Experts of a small language model.
Size: 14 layers, width 128, vocabulary 4096, 39.7M parameters.
Experts: 64 experts in each of 14 layers, 160 GELU neurons an expert, a softmax router, a shared expert of 320 neurons.
Below are experts of layer 8 (counted from 0) of a mixture-of-experts language model. Rows are named router (the router's row for the expert), up (a neuron's input weights, with its number), down (a neuron's output weights, with its number) and show model dimensions 64-127. Each number is 500 + 40 x the weight over its row's rms, rounded and kept within 0 to 999. Numbers have three digits each.
Before each expert's rows: "mostly gets" lists some tokens that are sent to it at least half of the time; "raises" lists some tokens whose logits its average output raises strongly, later layers aside. This comes from a sample of Wikipedia text that the model never trained on.

# expert 19
mostly gets: "ed", "red", "ished", "ated", "ted", "Af"
raises: ", ", "-", ".", ". ", ") ", "'"
router:599490563482443506494488507533447473434487542503490431513462489512551533496588561507475434485446483426488530556419538552470497545476528479516516564513498529575461510514542531467535566522442525
up0:469442474594486454526456518527497482492536446518464488490473506462558514503446516515564479561527386532486572466483488496509515559541467413577544511543490509462480484471564450518484519499516445
down0:533515497464516493512488565439454517476552541469550477516462538550585565517491480522508454522495555504572458517528514495475598485465443598535458488447506538474466469514475547483482490590509469
up1:474510492496499466510589504445547529420538490499549535494482475446555569501500565506427551511503477445557469490447499483529511513572509483484442515462512544489536560433501531552468519519477577
down1:513502514477539501505532496499532493499424502509511562480492461480531464490455453499526530580483500523556603461502403529426476475479508473474483528521469554503527521538523433447552527466485501
up2:531512451517442466558517498548503514560537526462475537514528502456502498474501552446471477501436468499471429492549444442542509478438470459544508518523582411510487415519515454472513436486491539
down2:499536493469514508484506496438436440457500551582499474516531563531530486537573523514516583440411567498516553502481492511505490549449536553427515518556406498519548503507524497477534534475503448
up3:483511420554482474569480459513513494532520527456460573565450425522529546433444491489508496508516476434492448519425547460433519475506483521594457516502511454528503477550540463478549560483471461
down3:518499527471528558468525495480535489449561510486499543530434565469541498529542501486511471427497490510512473439507432476518527521433538498511510493488544462474440454490556534433480562496594462
up4:552522413470471433509477499475475543550534515566443542517421510489511464512520520531498517497477507488506476533464523486553508430465470519486452556535482523501488477467444500457484519485480458
down4:457545559450550549510423470468424556582577489493492531540516555480521480545463496507444474484460540437497560552477438539509483460499523492443513453496452503490543506486542549514459582512537463
up5:569482443530409485491454510501479529483476444453483497577488475506486454459506483465534482466468472471472505555452542415490477518436418486483537510476510477503540529453556492527479484475424492
down5:532508526523565451498515485545456551487557488568459495529503453470466487516504556457527515488482442506548450509452415496527408467468479562457492529491468586535405554448485512494533512494511490
up6:516453574520484471532481487493551521432482476497527523567511477463549498512510533496520554490453418512459518556509477487486460411510459497447483506556522543545506548521537537489473519527538544
down6:514512466514467460475488526466454506524510544455491507459524489516492503406466506513544497414408451538511501541510495525507489586573527501441455543622533498565522512553449512501522512463487474

# expert 52
mostly gets: "film", "show", "design", "team", "school", "manag"
raises: ", ", "s", "g"
router:455473474530571487483536443468489553549517477524463504463526462565502424487448542435458534481482447528573554494501554515523484494446532481497493507483488484516466506493480490612593512516507467
up0:504498407535457457480485471463602531540476513536555511530514483516481596529445490485469532511479462450438498497508528497472566498451438512522454492489494505530569475498512484480548485447529503
down0:499530475455420439571489518541472439561507496432433487527542483422473421405491485555559517537458478538521481529526444576493544478533553521502546532450502534526509497514517537530499550522555497
up1:550486512531503536521494480405518523529481502557462449485525463533511480464474537530515585560455495545588546508574501503595533517540552481437505458551473446473470513547484460502459538459482421
down1:504486456575549462524523523516520539483564529458466415504535559520541495521535478515462512423402508512477437547416528493524514442430399543489482523556512540486487508479470508460480490523468500
up2:531528430495509493464482488495567561470507537499548518501537497490425536514517490460478505574478493463507563475535514564496544452499459485584477519492505517547492524511444467416598464500529490
down2:489524484572484567521481569490537470463496516479502479481498527490497442565487566435501502575502444536530507515452456491483494520539494489538489478535437493501526441549493517444544535563454417
up3:461504558502498451549503543458503501540441483422495504496448470497526519465462519466542516437486461465546514500488520475477463504566512448537503489477444482472491531533533516584579488462472558
down3:554407560559589487460497410510546553506462454521540540485548551433558500520560506473572531527451548544464505488527551454460450572467462435517484466524459543546540532492454481474525492498525474
up4:490446511524444482483510515500495535445528561451475484509546526488547538494514482552537569494488509442538520528559534522509496538588480567486530459435513543547462518438490484458529459502524504
down4:542479451540496546547540504443582515497400530487447514535478508496488513471456490431468516490559540506493553512529526549491517414545550416436536512412518442501555559470528543570436477556506494
up5:483457492460485519477467442445570471498462506473444497475549456452539535504443479557483529440551489538609519519480474423524460500511483465462546551549511507448502526499529506580483526575485582
down5:412639507486517527540540493549527450441538486521479474523461489510495519448545459483455572549489527541523489407488435453539468505512545494489457583521489534437481478508452402484469506571488526
up6:494489539421594469541551483483388563522502429515519459514529499474476523515534490519481547504497454483556491505584476513464470518552509466500504454505527528514506481544524428459498450470473487
down6:477528524469445555576447522439517485488411518515504507436538496512500496451454458509529518550480423550524483596553542533506381514532528422467462491483508512482440537557508515551480471500464471

# expert 3
mostly gets: "Succeeded ", "According ", "seen ", "ominated ", "zone", "Notes "
raises: "and ", "by ", "as ", "through ", "or "
router:487534526446540437582517530505463523503451561484423464507511490502461540474601573524525460511543541515531456481477453384500539563495534509437486526453537507519473559543528488491530513503461546
up0:511488511509494456421443447514468554476533480474463550529496463517477433546488502475523400533518486484494468579511444536556543527516461487544529502504426456459458490501545425555495481567455551
down0:519547581527562475539490527525554494454417427476530466519465537557435517471532568463546516427473530543458447572477481570498539557483548524441473453490504511467471526483505532492506507455539458
up1:524480492493487487583461453534497503529425480463471461560529537499488500545502521481507452534467501591546561488537484431540577502499464514545442483502515527541489568554527456515496520485470485
down1:501463539528466499466533493488564550511487448506510500438498454573566455499462472502543556590502493533413470491473447571505498584533482481591525527474517418502516418518535523522494510536522520
up2:482417485501547433501513430510453482551538499528482495529508502489515519491452579498534500504508474545460507561519473505508537476560503459485591487418581505525470549408452491561510483455492480
down2:504531518480503519496451462482528472513444574506466471459514476499403444498447600577520500488424484493560475416463503573493534493484541445518527530581536507512494481516475479508395511544514464
up3:500435530471499548509435511482514483490494568519512469514505471505552475433526484594574484537485575487462466542523563500507538583440452533486473517529434522440588500546535506498482509513510506
down3:476520512530551593476499475530510572578510495520455439462487498523472486485491492530464489457542517453472542441505485528497403498477521493493503482555501486535478477571485549523495514461464397
up4:544521475467494521550555458502462543493502500519435406472534528495485492423510508518445446549457517453472521438459536431524497520435465425562422434441475489497477510436480471541487520481442478
down4:524517538497489527530473528499472522562545518477472504501462549441424515407467519545509537494494490519552493527499464573520578443415516504467538477398503546444539413478455457434512462484504536
up5:476542519446418432487509503483552504534536503508522585509515531444499466509489472495479535526510552440540503537480501499446508483565444532577418498490564426406470520507504510515430471437511511
down5:502563433447464486500529494455474500508502434496488543531536539520472545499559487506527466500549534472445500475568491475485542445500423509483573557445478493460471482593532531463512485558465522
up6:501492534604488487533513519567448520510445497476520391508466547468460492453490496497420509502467525424490469463472486548563452496528450512500467485506467458472517563496570426512495469560519496
down6:501539478511519543513462562475384506505498497492534555477478532486519526485508415484510429434473504570542427508490472493522501432589505454448485566545431473484491531550498505491543519577617456

# expert 11
mostly gets: "ers", "les", "is", "els", "ler", "ise"
raises: ".", ". ", ", ", "-"
router:488515456520521509548430511514495559541538540462506519442489480529413576504567493455536540533497549526493443485480543530451505517478477539557455498503520476532518445502471526422547555552484473
up0:415555464491483487519526495508473591579530500462449504547499403438569505533525499466521486490537532549465500520474541559523547537446487548537541477513487478464572479552555473461520462483450495
down0:498505481429529559515507477573506484524404493437520430539519509491465482507554519465453489450489533435459505536522524516541558520519510443408497546462484435521465477450487462472475485518514502
up1:465452532446455465484490565448512507469485482495486525553504517518540486392567440536454405545491572565520553481488376502565504500475519498474474508457461451546514487508579500417505496528436467
down1:544482453518591517539398418442482494512399495550466403501530497488495491525452527489485477485506482435570548556459509513443460502453514515515491448485499521483489494568459527503536527512444411
up2:475435573468501510514577497456516573480427559476508429583456564553436565526526493478493533551507531536501493495532537527541459539475461508509480446521492511482493556497512477507537524502540511
down2:522496480492467506471575512499524588485447467470431436470451487571523517536499490545440447425497508498503506549494491552447528499539449448496569433608486554506491508576468535492525506507543563
up3:484510438503523558476548511544453489474518573537455566480507547452463508508487509493571433430517522521437504525446547423445528564439526500507539517488449540590513536522498541497550483493525550
down3:531508473424427498474445480522466591497505493519486453490462512554503566533502488572466474471470459447518470497540492561447525497488540511488499459425486507385530465539636551429506518485463427
up4:474513466469497504535506516490528460533561489519535523494459505516489506441508547490497525536454569477524519550555430480644511521505495568524509551487460459479417420578522497465384518486467514
down4:509524541499513513437518442584525461513466555438520449521422441490446489483442441504479420583487441506491488478557455478617450481408496548513497498547556500448492499514526553483507546553481548
up5:437470480559560416516522474445398516437478518441496478469524501441435515502568502541520476499527479486522549505514453479468421543500465536506557517512506475503513528541548499450523543489398530
down5:507448515402485532476494462537479568521531509605508549502521433528472516541510546461527511502452481403460461522473579573564449495509490481520533539459428513521458528543536482520490487515546437
up6:470487537457477521473418499449509467459482477500478443473486490587541504497508511510536480496463534475516483493502542491488444426404427526511492480541478506468520465520490570494538546500535509
down6:511460431460494506466495463604534475442492478450529532512451532466511470523559495533401493459518502554479574447532508532497520554496449552500476556485495517530480510577454411479451524440478538

# expert 7
mostly gets: "Offic", "hic", "ap", "adel", "yp", "ograph"
raises: "j", "er", "al"
router:504551503531436504498547501563505479586511476523502486518482451442480500432474522484498505510501392603527497446488480542509479429544535547430513551545565460519455522498476541470520490546546498
up0:531486491472466466435459472488515532491427513557428548521486533491479480448473493437500423521481518576538472544498496530471499479491422573513505495516501514505451511514469442486471584511486496
down0:492440474420489459551503484532434564555468457469483589508444461484565523544469563506520533400564487536524502445489527505479499510566634528494550500490471513429490503536495440518463539463481506
up1:455516545428522467530546475564470447544502495468499566510469518525464504518530497520480458572518484517507536482560543554445406477472518555468535502471533518517514449496526579542518489527538473
down1:452494474510467507497509456529557564458525552477484410532524528474537460518509480468502492393549510413469561437516491474469542472490476507467526471500439466496524512506550489511446484486460550
up2:460532539494491433493499458504526483543436472479552446504455501477499498510463515510520450514582502500412450437478500474449527463473548545465473482450537492512524491448548449523414411462466443
down2:543506482447448524479502519523504571417572497507482438471480504510522481515548440568495535482538396520455486462474533446462486517497550415490464478467545525518505487558594468474510483473485443
up3:519420528503504491446485468478491476518544497469494499469424508533566532501478512478478568509514544495459532495522536477453555500491521478492505508470487471522413538471544447501442497448468491
down3:517569514438488487492516488439603550525494433606478482469512437485550461439514454523495493466578432602530514485510513489506471518486449475565510560495573539441477485504540515443613540431492486
up4:574497503476438596470575482474546458447471506457474543441494433486524452493531464535576566501543458490472474507429466472420448491462470532507524477561544497513403536487531522529448550496532483
down4:555490494546525536535517539414446550547516539508438461485475509483435533528419597533481428480487542457549474532573497526587486491517507530477503507549544494482573430446505543464506564561465529
up5:425541515476417471528559475500634480478525499517541464466492553426484487518496512534433520473506482425515577549486442509450454413504530535491523556534573513501477470515467469478507512475471489
down5:498497484597420516484451556511461554456534512594479465506413503471531547504465564471484452528472435575479450511446518466466479558432466555467468563502520446518525503499470482563491520462517555
up6:496495469571569518500526563463582496459471440521503495512551541560519492510525476477477505475480519475474514492487498581423519541494511449468494538519591490519483495443600537507502493452393464
down6:439496534424511507529586545522496531510516477491492495514521503407439588475523471511467486525444553596532533532530515554544567480465514468525515497490466416508486580460526543560458447451473516

# expert 25
mostly gets: "century", "8", "9"
raises: ", ", ". ", ".", "–", "'", "-"
router:465542432467522532465558453499456508541562459527424454496473473494462539445434538512544535487547548579540431527488476507445425540514471502536479498571527461559536475423453518512539521462452434
up0:526513572498537584570485476533431484501433465477475576600470478454448442472512586522467531532500512472511526484599517487451437522525506521501365556506494472538505528533506470516464568469526506
down0:511523506567566441533463520419576524463516496503487457540459507554509580498535482576435520463505474517536528495454470558441441461473552556523514480538459474498471564440475490466447441486533510
up1:510549444502508504511537496530495481442518419530475537434506500478412417536538578530452540521591452406503488520545535450489452512561467441583482506536525506529477515433471532530548555465507476
down1:510527537487524472452461444453519469511575534484531512544445541478537485471492453533503418491524581459452513420463466570400503442435464545464491480510460533530544521474496494454477548583472508
up2:513466549398542515562533499462447469489473508565494420495511524501480592539544500468519485508512557479507569511467460544444513545529444431448486583495461505472509492500382530545549502530497451
down2:473546532473514576464463528524500525409483470528546495536537485591412553466563552515488508449568468443507441516534485485529434532521499478440484446502465526488558486545598486519531440462596520
up3:493502464484514508515509467457420518529465530615506532518487498498512455447536505453522410482473479554429415509455490466488570481518443525480474433480477524550459473478504432555503453465499493
down3:550482487493520540467470429483512545502577500489459512504478492491478491487557455573468516488523562503515476506508535533502521522473526499511524483511441478535532559513520405532430562514434580
up4:537448493564453572521486503474513532483520525545467483550456406456592557489505534530509480562449452416503551565458454511484508501520506422444418489475531513522459480557442517485532447521494541
down4:450428570499513507473443510478487615509561504477544495514511469513592504487538497501574487548546469526481465504522503495501490542500515517486521465504545566576561459528507512510477542454434486
up5:505494472517546458487488533466501598502470473472576499524537492523549485518463498518471449449597532580500502459500472505513534514479493451470595521571514428544498476461442506477463503480487441
down5:507496465453498501506545590538570479523576409506526492507488451516406514458476497506431469479614507542521562537515575462487569491549470529515510469485485440483451531517513505492556453499592485
up6:493541530470550536507506455500528511417489478408512508494489510497477465510502470426492506532545547487507479555550520454474552593464436553490472518508537479471496529502515486512465542431511471
down6:513471440497400415499461448459490481463465508496543507468492473501472467444460496514480505449491488513454550504533483486407439415466511592535451554486463448608497525540528519469549557578489523

# expert 21
mostly gets: ".\" ", "\". ", ". ", "). ", "\n\n"
raises: "In ", "After ", "It ", "During ", "The ", "=="
router:456527502495429442518497507526560533461519452483445481484559470516578493455503526497458481501543493463463558558517517452443496513468435502563559469480472536497436530488564486518468521429508489
up0:581491462501562525540466412533490444456492438530534491528489609569528554559491529495454550502424494462522508427493499543532471486476441453523448501503536522526539530559530602500538495510524441
down0:434511510513511454504566498547481496514526489461490557480570567512524466480493554477607491488552478536473477522464508533501490537526529501461495459424536480442490471511506498499492521517428415
up1:498435450486451547444498503533462500535497511505485568527594517533452457517493431452569449555495559474482517501542537457504494567540488510396466484530440392442523576533542560480494395464534540
down1:515508415481575527518491526478476483480504552495552588511527542451507462496516487548445515517455532562562480477488488495534497551499505579490597456475437535516473568520516498513480499495476529
up2:432555520553520538494439492412527494517426524434495425472546456494505496517493484497500485612513528495497515431489426516492530468466511458503567483495487493479511490564425485490561487526527514
down2:518459500513504429481518455566510447366522492457463459500396473481446495529506525539608561507542448532497565543525470496489485542433494531482556581436558532480503542543518472483463531503522486
up3:434496534464502472497568368546501471481521538492492489502434523527476501550500499522536486550465496508478509493575468498547491541524493432459522512534519492454469416538538491552521493536469486
down3:493447474449515488512435569482522419516503450545495569432535456488518583476496515516479528565473533492518571489549503443469551525444485515510537528467509512486446416511522512506532502456474481
up4:558524484449569506461489461505441554522524553518536525445511513387568507435561484500490479496439520532442568513561511510443528517527524476455434516482471525516515469522559554449480519434453548
down4:514543479479444564447500487445514497553520444448506513519486500474502519587503491499518490487537482596487571521593473547461552499564511414454478492474517521553516500473448540568476532596525504
up5:462592494435512527559556510484487550536469503485572475509554519502522510509496518460519536470498534516467521453477489500460526468497419461410502527478454613473549470486469409562516506553542482
down5:475505517483500522554485558460452578519533482496482487475461489534549433502567457479504509397529539499471544511540527457541523551569472468511464511565547426499531503511473538468489430562432516
up6:577459503507602514524513523511420529522536498456442538423463470466483525488508518497491473519419525486491450463505577534550467508553463508429530481446483454484546450541523519482532531452522516
down6:454500406436505508559584472545521504516472488497425566549565504495501399516557432521479509448558583500476538538479487606464514554443483468506460508480521474483533500575476489493512486517525493

# expert 54
mostly gets: "enn", "enc", "Florid", "Inc", "Mass", "Pennsylvan"
raises: "i", "es", "is"
router:519418549549468566538485459532446541456502494538506531486502500472485530407506563516535529515455510473477548500526529555542468496566549564438452535499458452468533433519429401517526518476541525
up0:540469506512529446469400510395497513525463488568489446470557501453493478504481549518466426520472488479465473525445513514505512510540529535494424475468514488549446490513517482583546501490453504
down0:545515440489474501485509496482494457573469469613485449505511517469398445491486431459525499455552590520532472470477522500452466473445464540586502564472469504498522536485482504467455565530531530
up1:521485528509515580531494476490560580506518544434491534511482474493433552546526464482527542451492506505542448568481548560501494515465501510469487491471466448543500485548553464431458482457462495
down1:482517533472514499436497593483487465499516513483514534464462519457507441383460499527448546515484477532485525529463562454515617540430481478436468518530514539387514502507520454535513514512470556
up2:497411458504511416521464516465504470501416536471469514499532525460516449483498580557555490516485514479521471486580504451433537529511531524515513466531420486427522443604512448494552486505552510
down2:562441520463500477513523507486458504447529504459483533595536452471490494527502447546480542492523578475509625477527509512499511457477475506532491465454575469469433490511525512496439480553474498
up3:487482500475510532462447467461540474534466493534488433466477473522494520479509557462466450576527534496550466414519545523532505525516514461508608533444539467429563458492423514494515541494512582
down3:529440499511484537397485519492468535503547471469549558489408505456557529496488535525535499401572487465450547476469464494480515414542489525511487479466467579491473506495514440550523512475518548
up4:431519512447527527498466467539453506481500428523485505432458480510568546461502453478486464462540519491539557574551534514501496537497461536441528526549517481497442545405551441532421505458506542
down4:542450566502449425451493544505565559533490470432476508532535446538467493466527546499343466453476464435503455500515425396502536463498506495523498475467529538461470591462549502480496509529473501
up5:502444574530524578555536511517468480511497485505507521488497524515496464534642521461493449524524476496539529492441492461444520557549445551527571451555499532438514464503462528546485533481505523
down5:509443497458482558488549475491462428540500493552515463513493559556505566522429421405525453524476548502469458480476536498469506492455530514524439493513453518477522486496473478578486494467562525
up6:431448436547472556476460508494525510512434593521547444495481492559468538494525408480488487530551523544464488562504541523477523556505420564441511521532477506552532496543494425529559526508463586
down6:417571521491476496491399451544457468545543419505479498444515548474510451493473504517519468460514463494451483522471451533498522521516502465479479459442458558468486490452508543513458488513483483

# expert 10
mostly gets: "ri", "di", "ali", "adi", "sel", "oth"
raises: "er", "o", "n"
router:449431515564575485510493573483489516475444420540523591430456500486508538453535495508469545487527486472543500484476435522527524513531495587456534506484510514542448559468525468461538573509496461
up0:511502393492532467550484519484450593504646528495497512515540535493532522502534525528453471491533513510538535474475449499453488417501455530473458502480518525509511575439434534604453496513567482
down0:498475518512507432533525517561521528500509479538495397480460488545567515497557522538447439489421498504552550537521466463476488457618521547421489390457461448524531495468459444533527524446481516
up1:439493497472504460503483418485503471472463454547567458550426540574475498461460491490515474576484478510498426465462457497518521503477469468468502483465572529432473417468462464578495521424523498
down1:410463525505553506525513502475436438479480601492506506441537472518485481456475514481476485556467539460517488590466510526494477483553496494485443478510498415464458536490505541487617531460475439
up2:478530459491461418541453483472505538482452441487480502486455495420447531508406482565538470464496450491499559505444495463570491476512501516580454458518508510418498459467482435469448489511483475
down2:537448554493532486519514462530477541443555490522543508507529521495482441516513493501561570534454509529477541560519495440461514533442458515487508497553553529556539539510421563384441512513516510
up3:581517555546491472558469512497501549516441482436442511504521554466463519512539553432473507514469486519534533502442522418562543553453456510528470505464456564561486543493474504502511508448415556
down3:450518468450463470506537548402487555463510528540557430439496498574511496517590499499488527580462515485532479471511422524394501521520519511457511494398462449504529499514476489527464463523466500
up4:482454486523535489516515510519447519422448481500491495484463465516520531438535532492538496474416472509504531502536500529565467574496563469547572504478529452519538486583552505512490438515521612
down4:442514565601544502549532435508575547466499526467520464527398537485507476490453494450497523628516524489518553504462527459522519460450530541486496485488549449425532507487445536505578520568479534
up5:526441532497476466434485453546492532477558465495511488479406516540539504484527419528545549514559450542457476476493509418467411507422537547441507511438503471513509498531509467529483512516507520
down5:468587590526548457530513443499594483530488437510468480525482539478535468480506423555524525487473542503523538551482491414446497472534436516534510530527534520527474463546487498477513545540488479
up6:469558479470515443500543506487508455516515553514502508469394444487444453532471454479526518556501525474534489464449494462467491549591468475471576528534526516561449442477506486501502486517444482
down6:499497539523605480489518505494466494385499516501446523483505541434501505585532396507472594462502507527473466494463476487529580494560522463457534518415499514539530543555477500471556520518485467

# expert 28
mostly gets: "ator", "Sour", "ial", "ion", "isl", "ital"
raises: ".", ", ", ". ", "es"
router:458548463509544517516482470545456418511470487455488580416460591463496592570444472550551513551461488461496530458508509535511461436509484482554462522485536548536506601487460461496437526524479470
up0:476469494541518487495508551553423471473524488473479451469471496484531500511497436500435522473439510568474434484471541541553421525535433491488480475493466452512500488526524530500558557567406552
down0:504471496472451436519508441489517449430580503476441486518507494416560523497479450523523568461437490484469495469510546407486535466445477523454513552483469537534480563565507544555548507486563572
up1:484510554523494490501423531522515463466470463495469458461546469518470518561511540479494537517556424454501524549461551503449499427520461448523560514490508500494570457586482474535565453514503497
down1:494480524478469433456528535501497456479525478498538497560475553584538446532465481504555590537463481509483465475525533454512623504476504497475492504510493498457494534478524491489586524424432519
up2:435544483484441484479544510425547518511539468472504427548535497480466456490569566485511568486466478541532442500466536531486523439479480530472574508472542533473485484546499445460408570481492536
down2:517557451468535469498536536481457485466491444471470500510555592419511481480547530467567500520505604493525462497534551551483510469470497455543514452533462571548534470425468601478553524540529484
up3:549472496505550547486439464497511525517499464395494476528518434533541458507559527525532430553530435570580467543487493563518521426463457540533576437559479497491556481554488523533443531498566472
down3:470529453475543430510567517393512439555476520564429524440550502537499484452527552482481450456449525427485533489471522462486532532511518522488435415532445483513475495562544518466477467470467475
up4:527511477493491510480520431520529500477411465466453543563568507428520528511546512486527455504482471493530437575436498449500434483518550551479452489534516545445447509501490427418442438483530531
down4:489463520537449458415548506557521508525545512551454476443565527573479491425503468511448494487551463473416454439441530559490476466511465508530475549441462526492488493482529483486608463517425495
up5:535434545547508504499506454464458515453526455490506564558542503431487437493550522524453481546482487470485496510505521507520517379398430514469497545503483496466513538539479516514444510463508503
down5:507495411458539519530497485507442525562458435505506513537490516565444522476498595421508456520498540507497495449510470445459496442483525553506545565524485496482467467526492469513416542547573513
up6:437609521504527565549463541558503506485501552456486523567532493529558483406529457513501462522428452493537532487501505476523512553540493485510420487481491497532472506446507462465523475462417459
down6:479463452484495544470510493441522532529523449479481436476426430435516457465486480508524490492498504511492469443466495532492453534530574512413517465455580520515549511517555550477461510538516484

# expert 16
mostly gets: "May ", "February ", "August ", "November ", "March ", "September "
raises: "201", "200", "202", "196", "199"
router:467533508451555378441533460511534467504486484444445536454539537518509476514541564558507560458437503527450490508542460439463547503557522454498480477496516472443562434529493478505511573510498492
up0:530431507511456434479463602520471508492503558537539508508549459484574491480463434509494545586450487492452489510534561561451529498574553564475518488525461569519513550470457527502534519499507545
down0:533527526452419440512528552496498537514478523524452500443467571544525423462538471447460538510548518465533439450494523504523533467496484500496491519585542558499534509503520557458511521465477503
up1:432531554447497562485428436478512527445445532423576455522606512505491474465525520474451427520466449517514518499500536499504549441549500444534452444476525504514516522505539518508482454543430560
down1:455521512497554442493436507433455501523505510463467481491534478523441492537463460503496449439467581483520476572542509465501489475491520534540541455546517502474515501368502442482528529521506448
up2:491483508541409569463566457502449533520472495566522528457462446547517487463443459507510492495569448483541451487458582458556481523477512510502515512455486486528491520502469531522502497495519491
down2:490533500502446543502452508518505423416538548518508503573514429446519534497473534514510456417536464494503491479472499535570394529427497558494538469574538541485465521469541505503463496541404497
up3:472484552506553467543556556560449500457470519459473515523482549505499481519502516526409474449533467543508576474533514411564537511526485498450419424497499475557531481453465528512564494553483499
down3:486522545455466502503514381540480423465496530472459479521484522573517523480472548544535566503527570507536499523479497515427475535468523443517531534554485497481446435519495483541498555487478450
up4:495561449493533422503530547576475424521429556469512446462528479547439443468504461475401466430463453532454503522453507437540512532505507512451548508528529573498506512482571499516481501542513568
down4:491504500470458472505451498468535494516453543476571542407488457453503555510515555548472538500551516521558455529539494518401550458497540460470472468482458527463482448501535481485464550461579426
up5:542554538452545490469436479439491484474521604546500507468456476536494460459407480523565477503478429509482499466483467426471481469524508580487484451472535552491450503488494527543515570560496515
down5:563523492551469456484507402602520483549512456492491521496499428539499448473496472490412502465458492545456507511549447469472495486459476457512560452549514493542531463465546473450483415459510523
up6:530542479434487525452429448453525531596547473558480461513440527479527522439544522507493538481528469488492469560557471504443467491547492513513549483461499512461426473566421472508545500531475483
down6:538422463532494501608492546494491544535458522523551520464384400487485563512501544476443471486553474500521513500510506595414514463532444493508515451475491490512478479540466487435550473530447435

# expert 23
mostly gets: "100", "66", "67", "60", "80", "85"
raises: ".", ", ", "n", "end"
router:525564488493545515462516427536548534570445499514507539461568486459501480540548487515522416550443485553525554472492485465489433559479488508540565525541499499561479474478462471552466472498463493
up0:469440510442498462492561503535524462488584491552466447480472483501510493438506469490533557479507503528504568498512492554533514585533446441500435436507480503495449547524429499507568498508460621
down0:501507466524445495535444495489506562533603467455535530547540509533479543574477521503534487478451528543386477561537485523468500467536474479513493492515509501396506489440507534579479437441475497
up1:507496520502506515562514450550501561470478472570513489507455512563482498542495500524470454467435539511462531423455557543525510570439455408441578504538489534447480462503399461525491602564490468
down1:544499498427469478542451511464517456418485568546483447440528535521526572553515475493407453406519482512497543509536516475504571502518490503542491551475508484483529482452514486559404440537461581
up2:475543473490485526498452461486482473491536523506521489486461501489562493482526549469521578464524464468511467488516538495459502518381535563527572523490467517490486476495539521488577476556557491
down2:552469546439521611482489568513465485540544458473446532477497466443426493505536496516502486495532542483512498542505517485520478520507496475487486511481523424462467482520523493481546514423398530
up3:488556465437437461471567526465412459492480545576544540451494457439516460481542439506515540509576548461530413528483516529524456445506534482489487536476501517468524528545485503580545505494491522
down3:453504622422518486482567393469506544503473413494508480506548449469482529483513516541450458456500443499536520492407546541481449525484467500498443566533512464559482497566465530467505494483563431
up4:487508545482512479523481495480551505521520473497458500525519447494494489461506539512443499464573485530548561488416491557517502587530500428565501490491457610500474438460485452547461521483548472
down4:534540489524432495494523514553449477502544525507552527478531550552511498527458510537492493515518512464507474499524528503454502479573538571477459577449497497517533562490615537550530526567466470
up5:477497473472492456449483405416472449490568522530446480467528543495406504527485482556555452528524532565523492520485489448531551492460458429472535451472512498543439508534449435526482470508514440
down5:466506451496469482505515446539541442493522481457463505513504439494528523416520551423515483471424477528519550543490490427488529579545450562555502530530462491485415521521476432530519481514498552
up6:440462539557499459499488467512517530424511530470550521538516452563483443547564464423495494482512490511477498473527531468491551474444519489503520529466502523487497462527482429520523501542548485
down6:484480477535534493453447559522476544551481497482444443468543527478501534457462467473485538463441419527522441579496497508465522518541473518469566484448475535517473521505489484452492506494439527